Weights of a small mixture-of-experts language model, trained from scratch on English Wikipedia.
Size: 11 layers, vocabulary 5202.
Experts: 160 experts in each of 11 layers, 160 squared ReLU neurons an expert.
Training: 2077M tokens, 7924 steps.
Below are experts of layer 8 (counted from 0) of a mixture-of-experts language model. Rows are named router (the router's row for the expert), up (a neuron's input weights, with its number) and show model dimensions 240-279. Each number is 128 + 32 x the weight over its row's rms, rounded and kept within 0 to 255.
Before each expert's rows: a language model's description of what the expert responds to. This comes from a sample of Wikipedia text that the model never trained on.

# expert 18
It responds to: Punctuation in statistics. Commas, periods, table pipes and "and" after numbers, percentages or list items, in demographic and election tables, e.g. "25.6% Christian,".
router [107 142  89  81 123 152 122  87  93 152 107 142  67 144 135 132 185 127 124  97 158 173 138 137 138 135 158  92 135 139 105 216 158 162 115  76 150 131 168 118]
up0 [122 167 171 186 115 140 126 111  67 114 141 113 106  94 110  97 103 137  75 175 173 119 161 118 126  91 136 144  85 113 135 141 108 148  95 132 159 178 120  80]

# expert 38
It responds to: Sports result tables. Pipe separators, minus signs and semicolon-joined scores in sports result tables and match lists, such as |, −1, 2–1;, Stadium.
router [160 147  80  92 150  91 140 107 163 111 111 134  75  89 128 105 106  90 143 149 157 108  57 118 155 185 139 145 161  52 183 112  81 138 154 131  68 150 182 118]
up0 [139 132 114 155 117 153  83  91 128 127 152 110 125 122 146 171  55 145 130 100  98  90  97 129 134 162 172 143 139 149 126 113  94 124 148  90 115  94 115 137]

# expert 58
It responds to: Personal first names. Given names or their first pieces at the start of a person's name in lists and tables, e.g. Charles, 'J'ohn, 'Christ'iaan, Jean.
router [141 125 195 150 106 115  96 155 167 108 172 100  79  98  87 161 104 117  86 100 105 151 176 120 133 110 113 134  75 162 183 112 116 191 112 162 109 122  86  98]
up0 [146 114 102 141 116  93 107 164 131 141 160  77  99 129  52 163 151 117 149 105  82 154 107 130 148 154 160 112 130 114 152 120 153  94 142 110 189  93  87 159]

# expert 40
It responds to: Non-Latin bytes, image positions. Raw byte pieces of non-Latin scripts like Thai, Tibetan and Georgian, plus picture-position words such as at 'right', (fore'ground').
router [139 144 167  94 126  58  94  94 135 107 138 130  76 123  86 117  91 157 147 178 127  75  98 114 111 184 180 122  87  59 130 119 121 175 176 142  68 177  99 162]
up0 [ 93 122 127  86 139  63 103 143 171 149  78 118 170 105  62 106 173 138 150 123 141 130 118  88 101 178 123  90 104 153 172 154  96 122 148 105 137 141 127 103]

# expert 2
It responds to: C/sh word starts. Opening pieces of ordinary words beginning with c, sh, ch, sc, st, such as cameras, shops, crack down, encounter.
router [125 131 176 162 112 109 138 120 119 156  84  88 137 145 198 101 189  86  81 116 172 138  97 136 126 132 135  96 177 150 101 107 122 126 143 113 131 113 108 128]
up0 [120 157 180 134 140 187 116 159 164 117 135 140 170 187 140  99 107 142  69 167 175 156 144 153 149 131 122  50 116 148 132 178 155 148 119 109  54 143 144 122]

# expert 41
It responds to: Vehicle and weapon specs. Words in technical descriptions of aircraft, vehicles, engines and guns, such as aircraft, four-stroke, two-seat, ×, the article a.
router [127 118  89 177 122 165 125 126 148 139 117 124 138 135 153 123 107 141  94  91 185 112  91 131 168  95 104 111 127 126 170  86  98 119  57 167 161  68 152 161]
up0 [146 141 168 111  53 134 141 115 136 123  96 148 111 139 153 113 156 145  60 115  64 117 188 154  94 122  72 139 137  70 121 143 134 143 129 178 135  58 148 124]

# expert 37
It responds to: Racing driver names. First names and cells in motorsport result tables after a pipe or country code, e.g. Dave, Greg, Louis, Mike, GBR.
router [214  91 159 162 118 163 111  99 122 100 136 121 148 156 166 124  97 123 141  95 108 161 113 113 143 118 214 114 126  87 169 147 117 137 174 186 147 107 139 192]
up0 [158 109 133 155 132 143 100 149 132  85 102 179 100  91  87 123 114 161 110 149 189 103 126  70  99 111 112 128 109 171 162 105 131 118 115 147  83 112 101 138]

# expert 30
It responds to: Initial E and vowels. Word-initial capital or lowercase E, O, I and similar letters, often in German or European names, e.g. E(isenach), E(ugene), e(astern), O(péra).
router [137  98 109 133  88  72 150 123 128 138 100 111 194 116 162  67 137 148 157 105 141 106 175 125 162  64 107 132 136 129 121  96 114  95 134 139 170 153  80 137]
up0 [123  98 108  91 124 119 140 212 136 146 141 137 129 159 134 115 139 124 166 164 168 137 129  96 110 142 154  93  53 126 204 182 152 120 125 131  93 152  98  95]

# expert 29
It responds to: Pop culture word-starts. First pieces of informal words in music, film and celebrity articles, such as sk(ate), h(umour), sm(iling), be(ats), quote marks.
router [187 154 147 168  83  94 182 184  28 133  74 102 159 124 122 141 147 191 130 159 119 139 113 165 130 140 137 154 172 126 121 162  80 135 144  79 116 104  92 143]
up0 [121 126 143 150 163 123 142 148 104 151 136 121 168 116  80 142 120 108  73  71 125 143 168 135 102 111 140 144 150  70  92 128 153  86 103 138 131 138  88 114]

# expert 26
It responds to: Building descriptions. Adjectives, articles and suffixes in descriptions of buildings and historic sites, such as impressive, original, neo-Romanesque, small, church.
router [112  85  92  90 108 158 131  99 193 100 119 103 121  94  80  92 155  83 120 115 116  69 173 162 122 131 107  91 102 159 144 130 148 151  91 141 106 103 156 152]
up0 [ 96 157 106  82 160  88  79 168 135 108  94 160 140 138 108 128 135  97 151 112 157 131 149 172 191 152 132 131 125  91 118 108  95 164  89  51 147 155 209  77]

# expert 61
It responds to: Section headings and lists. Line breaks and heading markers in sports biographies, such as ===Singles===, League table, Qual, Cup, and list dashes in career stats.
router [107 171  79 123 162  80 206 123 149 111 117 127 111 158  97 149 192 127 189  94 144 115  94 155  93 116 118 137 125 112 154 153 185 165 177  95 146 175 108 125]
up0 [ 94 144 137 148 129 134 112 148 126 144 139  86  83 158 123 213 182  70  82 112 139 101 127 150 134 174 152 138 160 159 160 145 150  76 122 136 111  59 124 175]

# expert 24
It responds to: Foreign given-name starts. Opening pieces of first names, often Slavic, Italian or Spanish, in sports rosters and biographies, e.g. Carl(os), Kar-ol-ina, Mart(yn), Anton.
router [105  85 175 148 149 151 130 103 112  79 168 147 104 112 146 121 132  91 129  99 105 163 133 139 131 119  91 127 103 100 123  88 152 135 112 123  94 155 109 149]
up0 [131 110 173 118 149 167  88 118 123 147 174 114  40 120 144  92 180 102 185 128 152 154 132 148 141 133 117 153 123  97  87 160 134  60 133 137  90 122 127 187]

# expert 44
It responds to: Romance name pieces. Word pieces inside Spanish, Italian and other European personal names, such as Fernando, Giorgio, Anton, Marc, plus ITA country codes.
router [150  80 224 167 165 136  93  90 147  62 105 132  73 173 116 143  95 122 140 122 125 185 142 104 118 157  85 140 125 144 127 114 125 126 105 112  95 144 125 124]
up0 [194  97 124 129 184  92 158  99  61 119 138 132 158 117 179 147  86 184 136 115 123 119 194 148 129 127 139 222  90 104 139  97 173 159 150 174 123 134 154 121]

# expert 23
It responds to: Football club careers. Function words and key nouns in football club and player career prose, such as league, club, signed, debut, season, the.
router [155 158 137  69 115 167 188 167 130 118 121 179 122 131  93 115 111 124 143 128 119  89 100 144 120 171 123 143 126 116 148 166 131 137 161  85 170 153 148 103]
up0 [177 113 194 169  93 176  97  58 134  99 130 106 161 112 149 176  85 100 118 226 155 134 117  66 162 122 127 119 119 103  97 112 153  85 132  86  99  64 141 143]

# expert 60
It responds to: Institution and field words. Adjectives and nouns in names of institutions, sciences and societies, e.g. Social, Museum, Research, Institute, Molec-ular, University.
router [ 82 165 141  50  55 105  80 157 148 142  78 114 108 159 153 123  57 142 180 106  90 170 148 132 123 103 137  73  91 137 121 130 115 148  81 147 135 166 162 132]
up0 [120 129 110 142  79 142 134 157 148 113 148 135 130 184 128 114 180  81 114 105 145 130 117  88 106  65 115  84 104  84 135 101 147 143  75 222 128 182  97 154]

# expert 55
It responds to: Table cell separators. Pipe separators between cells in data tables after numbers or names, plus semicolon-joined scores like –1; or 3;.
router [114 129 126 158 138  79 103 125 106 132 180 164 128 178 107 141 174 169 140  71 140 181 134  94 159 151 152 168 179 109 142 143  83 109 107 176 140 146 152 104]
up0 [118 141 136 113 185 142 140  80 140 130 134  98 151 128 113 124 178 119 179  99 168 168 137 132 184 100 178  79 116 169 150 170 174 133  99 133 113 139 124 121]

# expert 20
It responds to: Taxonomy prose. Function words and taxonomic terms in species and genus articles, such as species, -idae, Genus:, of, the.
router [ 91 147 146 141 156 107 133 117 170  71 173  97 107 157 111 155 128 148 154 155  95 115 166  97  95 149  96 157  89 164  93  87 115 184  81  78 161 167 140  88]
up0 [106 147 156 185  45 115 110 212 179 103 148 165 118 122  73 133 130 126 115 126 194  98 133 113 173  72 142 125 111 158  85 191 157 172 134  87 123 185  91  88]

# expert 59
It responds to: Concrete noun stems. Word-initial stems of concrete nouns before endings like -le, -es, such as cast(le), circ(uit), trib(es), tit(hes), ro.
router [162 159  76 118 150 139  71 143 125 183 109 168 144 160 183 179 134  55  98 215 121  84 106 144 142  86  93 109 120 114 108 131 106 110  92 161 142 168 112 104]
up0 [121 139 106 132 123 106  85 124  89 101 113 143  75 140 136 135 121 113  97 181 131 166  98 178 134 129 149 207 110  88 100 187 143 151 102 157 162 137 164 103]

# expert 17
It responds to: Academic and religious stems. Word-initial pieces of academic, religious and institutional words in education and biography text, such as sem(inary), academ, relig, profess.
router [169 124 142 151 106 189 130 123  81 141  56 102  69 202  87 116 179 111 147 128 140  71 110 140 140 136 101 125 154 113  93  79 160  99 136 157  88 134  60  81]
up0 [ 98 167 127 109 135 106  92 141  61 134 138 138  82  91 190 104 146 137 176 109  80 135 145 117 123  90 119 110 141 162 101 168 119 106  98 122 109 144 177 165]

# expert 33
It responds to: East Asian name pieces. Syllables and initials of East and Southeast Asian personal names and places, e.g. Hong Kong, Kim, Lee, Yang.
router [159 158 167 168  93 142 132 184  91  74 154 120  85  84 127  73 122 137 140 159 167 142 107 167  75 151  81 164 135 109 112 112 122 106 194 157  93 143 159 183]
up0 [134 123  76  65 147 108 141 141 141 115  71  92 173 134 112 185 175 130 124  85 126  97 151  98 124 179 155 144 153 140 120 110 172 106 161 113  91 106 149 183]

# expert 57
It responds to: Word-start prefixes, books. Opening word pieces such as com, pre, bre, cre, ob starting nouns in publishing and writing contexts, e.g. comic, autobiography.
router [141 143  99 143  98 149 142 164 116 146 112 130 145 109  89 174 128 117 167  54  95  44 191 186 100 168 133 156 103 166 157  83  73 115 144 119  96 159  69  76]
up0 [136 162 195 137 118 180  99 140 178 135 100  82 126 129 164 146 120 113 163 151 106  77 155 109  74 168 142  83  89 114 110 146 139 160 130 143 139 101 109  93]

# expert 53
It responds to: Championship titles and lists. Table pipes, list dashes and title words in boxing, wrestling and tournament results, such as World, Championship, weight, Women's.
router [148 175  79 118  84 115 113 147 114 130 113 148 169 113 187  99 146 156 168  65 124  97 150  94 171 195 120 114 149  74 162 149 156 185  86  84 107 155 135 108]
up0 [141  70  81  98 147  93  90 144  81  71  65 105 162  91  98 139 144 200 130 138 118 102 152 150 105 167 146  81 129 111 156 153 132 114  98  99  75 197  67 198]

# expert 0
It responds to: Institution name openings. Capitalized word-starts in names of organizations and bodies, often after "of" or "National", e.g. Colle(giate), Vol(unteers), Jud(icial), Ed(inburgh).
router [169 120 124  99 112 136 136 141 122 145  95 176 149 121 104 137 109 139 112  89 152 115  92 122 135 127 153 131 106 167 108 113 113  84  94 164 106 170 141 112]
up0 [148 109 100 132 122  97 106 168 130  92 103 190 102 181 143 118 155 127 141 122 195  94 137 155 152 105 138 140  69 133 136 108 151  75  79 124 107  73 146 174]

# expert 9
It responds to: Nouns for creative works. Plural endings and nouns for works, events or statements, often before "of" or "in", e.g. songs, stories, album, episode.
router [114 171  82  98 176 159 137 116 217 134  96  98 118  95 184 126 149 101 130 181 114 152 146 109 138 132 117 133 130 132  83 178  88 161 156  82 143 125 136 171]
up0 [175 137 142 105 133 224 105 186 132 132 152 113 133 122 187 147 100 136 161 141 111  68 168 158 143 136 106 143  95 121 136 138 114 146 151 141 178 141 174 175]

# expert 31
It responds to: Time and direction modifiers. Words after the or in that set time or place: early, late, middle, north, east, each, one, 19th, century numbers.
router [108  98  74  87 149  85 144 110 113 153  43  76  61 117 154 102  97  92  94 187 129  73 113 155 123 107 123 151  61 165 179 179 106 165 165 159 124 153  85 100]
up0 [133 144 106 130 169 162  74 149 151 113 141 100 170 130 189 182 100 126 126 171 143 114  91 170 133  79 110 139 110 100 140 101 128  83 131 158 116 150 137 130]

# expert 16
It responds to: Mid-word Latinate stems. Mid-word and stem pieces of learned or Latinate words before endings like -ic, -ian, -ical, e.g. S'on'ata, histor(ical), Academ(ic), ill'nes's.
router [ 99 151 160  76 161 181  75  93 127 100 143 120 102 194 159  85 129  85 121 138 128 151 140  81 151 102 104 156 137 137  60 141  92 158 131 129  81  82 103 108]
up0 [135  54 103 141 211 163 115 140  66 144 120 160 129 156  99 138 110 139 145 126 136 151 152 157 192 199 119 111 151 171 174 199 154 123  99 103 192 125 158 145]

# expert 36
It responds to: Article "a". The indefinite article "a" or "A" and other word-initial A pieces after verbs and prepositions, e.g. "into a Baloch family", A(ccording), (A).
router [208 152 118  91 140 197 143 117  96 142 126 110 153  92  95 115 105 176  99  78  79 152 134 136 111  50 130 147 149 134 125  96 128 106  91 148 158  85 169 137]
up0 [184 128 152  82 135 160  99 123 103 115 121  77 163 143 180 138  94 116 115  92 163 141 131 118 113 124 107 186 176 161 161 174 120  87 176 144 142 135 137 138]

# expert 52
It responds to: Line breaks and headings. Line breaks, == heading markers and decimal or degree pieces in tables, e.g. '==' Results ==, Chr 15: 63'.3'2, °.
router [ 93 137 167 135 164 142 147 151 152 105 124  96 107 177 151 159 112 109 153 134 148 108 148 107  72 117 139  85  72  97  70 144 116 154 175 110 159  72  66 108]
up0 [119 139 150  47 161  89  70 165 149  89 117 106 105 138  70 152 139 117  88 113 127 147 181 152 139 173 111 140 117 175 171  83  99 172 161 141 141  94  99 102]

# expert 35
It responds to: Surname first pieces. Opening pieces of personal surnames, often after a first name, in lineups, match reports and biographies, such as H(ickman), Mc, Smith.
router [130  49 177 195 111 146 116 147 107  41 160 110 154  96  86 100 133 155 107 164 116 168 123 104  86 117 107 113 137 151 140 173 160 108 144 133 191 141 152 159]
up0 [143 129 107 153 132 119 107 137 175 104 123 129 133 111 193 107 155  62 151 143 102 212 124 144 126 203 109 167 117  89 104 128  50 122 106  88 106 114 150 169]

# expert 22
It responds to: Clause-ending commas. Commas, often fused to the word end, closing a clause or list item before and, which, but, who, e.g. plays',' building',' York','.
router [139 139 119 100 132 114 104 106 200 132  93 116 134 100 138 133 182 135 169 111 204 140 155 177 134 157 142 122 155  71  73 165 117 102 169 124 171 125 179  96]
up0 [150 137 133 141 122  90 104 104 122 150 136 120 115 109 213 126 154  88 118 121  89  80 155 122 113 138 165 147 117  88 110 180 119 132 150 134  58 148 195 160]

# expert 45
It responds to: Place nouns, geography. Geographic nouns and the second part of place names, e.g. town, city, village, River, Street, York after New.
router [137 120  70 121 165 119  97 182 161  79 128 112 134 203 126 127  79 128 102 190 140 121  92 141 118 162 102 119  78 166 145 146 155 104 191 134  51 112 146 134]
up0 [125 160 141  90 153  85 146  95  83 144  94 179 155 135  99 215 143 150 127 157 130 100 118 167 157 153 175 145  49 145 218 104 161  78 174 127 131 145 105 169]